{
  "experts_per_token": 2,
  "d_expert": 64,
  "moe_layers": [4, 5, 6, 7, 8, 9, 10, 11],
  "balance_loss": 0.00345,
  "vocab_size": 16384,
  "tie_embeddings": "early",
  "lr": 0.00219,
  "beta1": 0.95,
  "steps": 5206
}
Below are experts of layer 4 (counted from 0) of a mixture-of-experts language model. Rows are named router (the router's row for the expert) and show model dimensions 64-127. Each number is 128 + 32 x the weight over its row's rms, rounded and kept within 0 to 255.
After each expert's rows: "comes before" lists some tokens at least twice as common just after its tokens as in all text. This comes from a sample of Wikipedia text that the model never trained on. Tokens count by the router's weight.

# expert 29
router [ 75 138 144 139 188  54 164  91  90 123 124 155 169 102 178 168 112 120 116  69 164 102 133 106 128 105 144 101 109  58 110 148 157 147 121  68 116 104 176 114 107 162 130 154 106 120 172  96  87  77 116  70  93 161 117  83  56 122  85 135  95 139 117 126]
comes before: " the", " in", " ", " a", " on", " to"

# expert 40
router [ 90 147 107 137 120 152 132 111 132 135 134 141  93 137 143  71 134 156 135 114 134 166 151 158 131 167 144 151 102 134 107  79 138 146 150 116 128 119 146 151 193 159 118 151 134 175 115 140 138 125 113 158 112 130 191 121 120 123 134 162 148 151  98 133]
comes before: "8", "7", "9", "6", " |", "4"

# expert 47
router [102 116 123 111 132 142 145 160 123 145 108 115 116 154 136  96 107 158 130 153 168 193 183 157 132 171 130 125 134 126  96  83 131 148 134 135 139 123 125 146 181 172 124 103 185 159  89 123 142  88  66 190 103  93 175 157 165 167 177 163 152 156 138 137]
comes before: "9", "0", "–", "8", "7", "4"

# expert 36
router [112 123 140 187 101 160 143 116 158 114 161 117 141  91 143 125 106 129 131  66 113 175 115 133  81 122 113  67 170 114 124 139  72 136 156 102 110 118 184 117 123  83 166 126  87  81 166 143  91 114 144  97 136 149 169 128 162 165 117 181 136  92 136 150]
comes before: " ", " /", " −", "3", "4", "5"

# expert 30
router [ 94 177 150  98 134  87  98 152 117 106  93 147 167 134  73 103 144 141 106 114  72 116 156 131  67 187 120 160 149  97 106 130 107 171  66  89 147 113 136 206 110  85  70  73 158  58 128 134 137 143 155  84 168  98  77 112 134 161 105 141 136 170 112 123]
comes before: "\n", ":", " States", ",", " |", "."

# expert 49
router [121 175  86  87 118 112 173 102 160 150 162 101 104 176 160 171 132 160 125 171 152 132 137 176 102  97 123 115 161 148 162 132 143  89 141 117  86 110 189  74 104 163 126 101 133 172 166 126  91  77 168 182 123 195 104 135 213  97 178 163  96 134 136 169]
comes before: " a", " not", " been", " also", " be", " an"

# expert 18
router [ 83 171 147 108 149 148  72 123 126 110  73  91 196 113  90 189  70 130 119  77 135 158  75 119 146 160 146  80  90 108 105 120 162 118  85 116  83 154 132 161 164  87  98  50 102 161 100 139 137  92 171  75 109  86  99 136 133 129 123  69 129 119 112 123]
comes before: " |", " |\n", " —;", ";", ":", " /"

# expert 48
router [139 106 125 175 162 112 173 116 107 152  98 159 156 104 159 155 140 168 145 116 110 109 131  79 145  83 146 112 109 146 196 174 186 164 146 165 107 136 101  92  92 145  96 156 145 206 152 124 148  83 117 101 104 176 130 122 130  93 126 175  79  86  90 158]
comes before: " the", " ", " a", " his", " this", " addition"

# expert 38
router [ 72 108 137 102 147  98 108 135 151  93 103 114 154 159 104 150 119 151 132 113  88 154 132  98 155 172 123 110  56 186 167  87 105 129  78 149 130 129  65 224 182 135  94  79 158 101 120 103 144 115 136 145 158  65 112 127 118 154 117 104 174 110  98 157]
comes before: " of", ",", " (", "\n", "'s", " and"

# expert 22
router [119 181 119  84 132 156 132 112 162 122 160 127  75 125 117 123 125 185 110  82 120  95 160 132  68 157  96 105 114 163  76  79 104  71 197  97 124 165  97 100 166 122 132  85 145 169 139 149 174  87 118 131 133  96 171 157 181 122 102 176 103  57  85 151]
comes before: "1", "S", "born", "2", "B", "See"

# expert 4
router [155  94 174 134  94  73 177 125 149 141 130 146 128 161  92  86 169 156 134 115 161 168 123 104  99 175 141 149 103 139 154 106 120 180 123 175  92  76 119 143 193 195 102 111 146 144  80  85 183  98 157 165 136  80 150  79 140 168  91 134 115 150  93 121]
comes before: ",", "'s", "\n", " City", " (", " and"

# expert 75
router [137 162 174 162  90 143 135 142 145 158 104 114 117 170  99  90 170 163  98 160 175 110 146 126 101  75 150 109 144 149 137 129 164 109 139 153 158  62  93  91 136 180 160 170 120  96  85 113 167 114 127 153 180 145 190 140 174 143  81 113 164 130 104 141]
comes before: " and", " but", " which", " the", " he", " who"

# expert 5
router [129 137  89 102 131  87 183 108 110 104 140 100 134  82 144 142 102 118 118  87 125 134 100 105 135  79  92 179 169  89 109 153 187 138  84 134 141  83 185 104 101 143  97 161 163 127 155 107  94 110 122 141  89 181  59  97 136  96 187  97 122 115 149  73]
comes before: " to", " the", " a", " by", " in", " that"

# expert 13
router [ 86 136 133 105 142 110  82 161  87 143 110 173 142 123 123 131 152 100 148 193 141 117 101 107 151 142 166 126 175  84 132 122 136 156 158  93 154 129 162  96 137 130 108 153  98 126  84 165 145 166 118 118  94 112  84  56 131  86 111 111  83  84 176  83]
comes before: " the", " a", ":", " his", " their", " her"

# expert 11
router [102 123 132  80 112 115  94 143 124 143 154 152 142 149 150  76 154 101 125 109 125 114 154 155 159 144 130 126  98 157 117 117 146 122 165  82 155 123 155 139 145 166  89 111 131 158 154 119 154  99 127 145 109 115 204 167 110 164 142 176  47 163  85 167]
comes before: "1", "2", "9", "0", "8", "3"

# expert 41
router [126 106 143 124 149 113 217 126 153 127 108 151  89 132 134 130 109 143 141 107 134 146 151 105  97 123 186 148 107 128 141  99  65 107 112 160 116 152 158 161 101 151 125 110  67 125 112 128 158 129 163 125 121  64 109 138  74 134 173  76 132 171 105 129]
comes before: ",", " (", " |", "\n", "'s", "k"

# expert 54
router [ 98 116 115 143 105 162 123 128 136 123 110 169  86 152 115  78 115 161 129 108 118 211 169 185 129 157 130 143 129 144 116  81 127 142 180 119 144 142 123 158 192 183 113 103 152 155  68  91 148 104 108 165 121 114 170 136 125 137 144 168 120 128 109 156]
comes before: "1", "2", "3", "4", "0", "5"

# expert 16
router [159 159 113 128 129 166 113  98  65 121 159 121 110 119  97 150  98  87 117  84  88  92 110 142 137 181  98 133  96 156  79  90 155 137 201  82 154 122  73  99 145 149 123  70 132 194  81 110 150 137 117 162 172  79 175 124  87 148 105 132 105 170  94 144]
comes before: "9", "0", "8", "5", "6", "4"

# expert 2
router [117 148 144 167  98 127 129 108 115  91  87 111 117 122 148 130  63 163 140  87 104 106 118 131 143 142 124 106 135 108 132 155 149 149 117 152 176 133  82 121 178 171 135  95 134 114 134 139 142  99  83 126  76 180  97 130 130  85 172  75 122 105 129 171]
comes before: " ", " to", " —", " .", " from", " into"

# expert 71
router [ 74 154  98 154  88  94 157 150 108 133  90 156  97 151  88 112  95 110 102 138 128 121  99 155 145 159 128  87 101 109 105  93 118 139 159 106 155 157  94  97 148 115 165 132 148 154  74 143 136 148 127 166 162  79 113 112 129 103 115 120 100 177  88 185]
comes before: " ", " UTC", " A", " The", " \"", " D"

# expert 61
router [109 129 164 131 125 113 110 120  97 190 101 177  48 146  95 142 108 173  92  94 124 129 167 143 102 152 170  99 128 113 140  54 149 106 151 169 131  56 117 101 136 173 157 171  76  99 101 185 143 118 165 171 150  74 177 154 144 162  63 141 137 169  93 138]
comes before: " ", " and", " which", " who", " a", " New"

# expert 34
router [104 136 129 162 104 152 117 115 130 125 125 151  78 133 143  83 131 160 122 106 121 187 162 179 137 167 129 136 139 157  99 115 120 119 181 112 146 117 113 140 200 166 133 122 145 154  91 113 135 103 130 157 120 109 188 152 133 137 142 165 145 133  93 114]
comes before: "9", "8", "7", "0", "6", "1"

# expert 28
router [ 98 116 145 116 127 183 133  99 106 114  86 138 123 145 136  95 103 165 137  90 105 180 154 174 122 167 132 139 148 159  95 106 149 125 164 138 166 115 117 127 170 158  91  82 120 172 124 141 165 135  99 167 126 118 188 123 130  80 109 163 164 136  77  79]
comes before: " |", "0", "–", ",", "2", "."

# expert 65
router [182 152 127 122  96 160  73 132  74 105 154 116 152 136 146 110  65 136 195 100 141 171  54 131 158 102 128 110 153  60  97 181 144 179 103  92 148 155  70 165 112 143 126 124 108 134 193 152 160 154 128 155 112 211 118 139 106 117 147  84 166 172 149 156]
comes before: " of", " in", ",", " to", ".", " for"

# expert 77
router [125 101 116  96  94 160 161  99 147 123 139  93  80 135 138 124  98 154  98 149 120 123 155  77  94  93 185 159 135 117 137 131 150 151 147  92 119  88 148  96 156 127 181 104 113 108 162 105 153  97 114 174 177 181 175 127 151  95 131 173 132 108 113 123]
comes before: " was", " is", " had", " has", " also", " he"

# expert 51
router [ 91 159 155  96 101 139  98 149  91  96 164  86 120 135 147 115 177  71 106  91 144 156 108 149 111 156  86  63  55 146  83 180 159 113 162 119  76 113 117 109 121  73 159 167  95 137 154 140 121  89 158  61 169 140 145 173 159 172 101 144  70  76 113 131]
comes before: "-", "|", "The", "==\n", "===", "In"

# expert 74
router [137 108 131 136 137 155 103 104 134  94  82 108 126 134  99 109 132 177 158 104 152 167 177 142 107 171  99 106 118 134 108 158 131 163 181 107 136 104 150 119 155 158 121 112 111 163  86  71 146 105 175 159  98 168 182 162 149 119 125 169 110 150 118 137]
comes before: "|", " ", ".", "7", " *", " Swing"

# expert 37
router [ 89 139 133 138  83 164 125 114 141 129 105 136  83 151 116  88 110 163 133 123 122 196 157 180 142 166 131 141 120 161  96 120 121 115 163 121 136 134 130 151 193 189 111  91 141 154  79 117 151 100 113 189 131 122 175 139 133 140 132 171 140 123 105 150]
comes before: "1", "2", "3", "4", "5", "6"

# expert 62
router [116 157 131 147  86 141 181 107 146 192 160 162  77 137 144 121 123  93  86 165 106 126 139 128 112 162  97 165  91 150 157 145 128 138 138  83  87 107 162 134 152  79 130 170 178 101 160 166 120 123 120 138 132 125 148 164 147  85 149 135  74 186 160 137]
comes before: "-", "|", "=", " •", " Website", " Country"

# expert 64
router [128  79 133 152 136 155 139  92  91 123 167 122 111 126  94 139 147  83 123 154 171 142  88 111 118 152 103 164 140 159  84 170 190 125 180  89 126 130  83  82 143 135 170  86 107 191 129  84 160 106  79 120 133 149 208 145 139 150  79 129 122 151  80 162]
comes before: " The", " He", " In", "==", " It", " This"

# expert 21
router [100 159 165  88 126 154  96 158 109 102  64 143 186  85 124 159  84  65 110  78 166 191 117  88 154 196 103  99  95 153  99  97 153 118 122  97 126 104 111 165 142  74 153 116 130 111  97 105  75 123 160  65 118 130  94  89 142 202 113 161 123  97 100 119]
comes before: " ", "==\n", "\n", ",", "==\n\n", " in"

# expert 12
router [107 121 138 125  89 132 147 147 131 141 159 156  92 115 137  96 126 157  75 140  97  62 156 108 135 143 121 143 117 146 130  84 140 126 135  92 119 122 108  91 180 193 142 161 146 105 141  87 173  99 118 181 193 135 190 126 128 120 114 125  96  89 171 166]
comes before: " ", " he", " the", " she", " \"", " it"

# expert 24
router [118 136 199 180 122 157  98 113 132 139  38  80 178 108  97 134 121 171 123  90  98 161 127 125 174 141 158 110 112  82 150 116  98 157 133 130  94 128 155 136 197 161 135 124 151 155 120 171 109 156 142 161  81 152 130 152 178 173  99 140 173  98 169 127]
comes before: " |", "–", " century", " |\n", ";", " place"

# expert 39
router [137 135 117 145 124 144 137  93 108 132 136 118 118 162 157  76 133 152 148 103 138 173 150 116 150 179 128 133 106 114 112 102 135 140 138 151 128 105 160 135 199 173 143 121 137 160 113  97 162  79 111 183 125 129 154 133 133 162 141 159 124 167 116 126]
comes before: "0", "9", "8", "1", "7", "2"

# expert 67
router [166  79 164 132 107  98 143  92 124 189 166  93 127 151 127  99 148 118 188  78 158 138 116  94 175 166 121 175  90 141  83 131 173 168 163 132 188 134 156 102 155  96 157 101 110 163 184 117 166 115  89 153 130 128 146 137 188  87 105 135 168 143 107 128]
comes before: "==", "===", "The", "In", "-", " The"

# expert 60
router [120 119 163 168  75 137 148  93 178 115 143  88 137  57 134  80 181 102 103 115 119 169 149 140  91  71  98  80 191 133 108 140 160 121 163 103  99 125  85 114 110  94 134 142  71 114 163 178 137 102 125 128 179 156 183 131  79 176 120 127 162 101 108  87]
comes before: " ", " were", " and", " in", " population", " |\n"

# expert 0
router [ 96 138 122 164 107 152 107 108 135 115  97 154  80 161 127  85 103 168 117 113 129 198 175 173 113 163 127 141 130 145 102 106 115 129 182 126 135 118 119 138 186 187 120 101 149 177  86 124 141 100 105 188 125 111 176 135 126 132 121 165 137 138 109 137]
comes before: "0", " |", "–", "5", "4", "6"

# expert 56
router [123 170 162 155 117  85 162 111 164 142 124 185 119  69  85 115 113 164  99 133 112 149  96 175 151 166 166 108 143  88  73 173  94 119 148 106 149  64 162 154 178 144 127  85 109 157 127 118 156 120  91 128  97 112 154 105  95 146 107 184 174 175 158 156]
comes before: "1", "2", "3", "4", "5", "7"

# expert 46
router [108 150 152 130 168 113 130 110 149 178 126 162 135  55 141 102 103 139 126 117  96 159 177 184 165 140 104 141 118 148 125 126 110 102 122 161 164 171 151 141 157 148 183 135 115 156  96 123 122 135  86 162 159 136 198  86  91 115 105 126 178 149 194 120]
comes before: "0", " |", "7", "6", "5", "8"

# expert 17
router [155 166 104 113 101  85 166  93 161 161 162  76 109 176 127 124  88  55 150 161 154 132 140 120 145 133  97 114  87 179 144  37 131 185 153 199 101 151 192 123  83 100 113 145  94 196  85 131 167 145 131 109 134 101 140 102 132 179 147 124 164 150 135  86]
comes before: ",", " (", "'", " and", "\n", " were"

# expert 72
router [196  93 129 127 146 142 146 127 111 120 124  81 194 107 155 144 102  47  97  81  95  89 106  94 150  59 110 132 120  59  87 116 117 164  77 164 141 155 182 106 110 154 155  99 111  94 179 123 136 167  89 111  79 144  57  85 103  96 176  90 106 130 160  71]
comes before: " by", " the", " in", " to", " and", " with"

# expert 33
router [ 88 164 117 151 163 162 100 135  97  88  86 126 164 106 183 120 102 152  88 101 121 210 116 117 118 163 130  99 139 113 103 117 147 148 129 107 111 146 133 175 163 100 125  68 146 124 113 130 136 148 114 112 151 114  65 125 136 159 207  80 165  80 128 169]
comes before: " |", " |\n", ":", " (", " in", " for"

# expert 15
router [119 150 134 183 144 160 184 142 138 166 164 117 152  98 177 141 133 145  61 169 126 101  79 106 123 144  84 116  83 140 137 147 179  83 125 109 156 147 105 140 147  73  76 106 157 167 148 165 145 100 108 129 110  91  98 131 141 125 139 177  83 137 155 180]
comes before: " ", ":", "-", " career", " Born", " List"

# expert 25
router [138 164 131 130 124 155 136 133  88  91 167 182 113 147  91  78 189  89  73 181 178 102 112  92 130 103  79 149 153 127 161 145 128 166 107 143 185 126  76 175 149 165 111 141 145 112 102 135 139 104 156 110 107 176 144 131 169 186 156 154 122 145 198 157]
comes before: " of", " as", ",", " was", " is", "'s"

# expert 26
router [ 57 154 108 161 135 172 142 117 134 147 126 121 125 154 122  97 107 161 144 144 145 190 190 173 105 186  87 150 146 141 105 110  97 146 141 120 154 136 130 129 190 184 124 143 163 175  82 165 120  99  91 133 110  93 192  98 145 146 123 178 115 152 104  97]
comes before: "0", "1", "9", "2", " |", "8"

# expert 35
router [141 151 150 148  92 184 181 128 126  87 124 129 113 151 159 144 113 182 117 107 137 206 133 180 176 189  96 133 145 148 104 142  84 110 182 126 173  90 130 132 201 162 142 144 131 145 102 127 162  91  82 171 131  85 152 143 126 116 102 132 128 164  87 126]
comes before: "0", "}", ".", "9", "5", "–"

# expert 6
router [190  99 138 150 154 147 159 126  74 127 189  83 188  76  96 131 151  63 117 118 146  92 126  97 140  75 124 167 117  77 160 115 111 180  67 181 197 173 160 132  82 161 129 173 181 160 149  84 115 124 143  91  99 172  97 130 162 148 197 119 139 137 167 150]
comes before: " to", ",", "ly", " in", " for", " that"

# expert 1
router [153 158 191 184 155 148 185 143 118 118 132 154  78 125 161 129 170 172 144  94 147 144 139 166 149 163  75 101 110 141  94 127  79 119 130 168 181 121 144 102 184 126 162 102 116 162 128  95 162 135 137 153 109  89 156 117 103 137 127  79 177 103 131 105]
comes before: " |", ")", "}", ";", "_{", "("

# expert 59
router [156  80 155 141 142  88 154 199  92 147 134 142 149  42 165 128 109 137 131 128 180 149 143 127 106 145 126  90  88 126 121 160 158 117 145 151 140 162 111  95 100 145  59 193 132  85 150 171  92 106 100 103 119 167 159  88 146  93  96 127  93 121 126 156]
comes before: " the", " a", " his", " its", " their", " this"

# expert 8
router [ 49 126 145 163 125 121 103  96 117 123  87 140  65 153 147  92 107 163  94 122 123 209 139 169  77 163 123 130 121 138 123 101 119 170 153 132 136  90 129 152 185 169 108 115 134 159  68  86 150 122 132 182 124 129 199 119 142 159 131 164 141 148 146 143]
comes before: " |", "0", ".", "4", "5", "6"

# expert 55
router [ 89 177 134 144 127 111 136 110  81 162  87 194 116 108  92 160  98 123 105 143 132 174  96 129 124 122 109  79 194  77  66  82  98 107 151  71 146 116 194 190 121  89 170 114 151  58 145 160  54 177 119 114 159  91  87 103 113 103 116 141 136 153 145 152]
comes before: ":", " ", "\n", " UTC", "-", " ("

# expert 70
router [115 143 111 182  89 100 184 117 112 100 121 130 118 171 144  86 112  99 126 161 132 148 117  70 149 148 155  98 183 177 126 143 122 169 119 148 124 134  95  79 185 134 155 105 175 117 139 142 108  76 129 125 101 161 132  84 181 127  47 128 133  87 106  95]
comes before: " as", " a", " the", " in", " and", " \""

# expert 79
router [153 130 124  79 146 110 167 105 104 136 105 171 132 100 126 135 135 176 148 170 116 141  95  95 167 116 186 128  78 141 155 180 159 145  75  81  98 121 141  86 140 170 155 162 160 147 162  63 159  95  87 148  94 191 180  83 115  73  93 159 130 104 104 130]
comes before: " the", " he", " a", " it", " they", " his"

# expert 14
router [ 97 129 111 174  88 118 147 130 153 161 161 167  91 137 116 133  98 177 110 124 124 152 151 164 148 143 160 121 148 176 103  60 146 111 180 178 172 154 127 125 176 112 157 128 175 138 167 123 118 130  52 183 133 133 149 144 180 121 136 172 143 116  98 131]
comes before: "1", "2", " ", " |", "3", " |\n"

# expert 20
router [132 125 148 136 150 117 117 140 119 137 102 141 133 135 165 182  81 153 188 112 133 198 100  71 116 161 184  85 127 146 185  92 151 168  90 189  97 152  75 121 148 130 139 176 136 139  39 193 146 136 140 127  75 139 104 129 178 187 155  74 113 140 154 121]
comes before: " the", " a", " Best", " League", " his", " Baseball"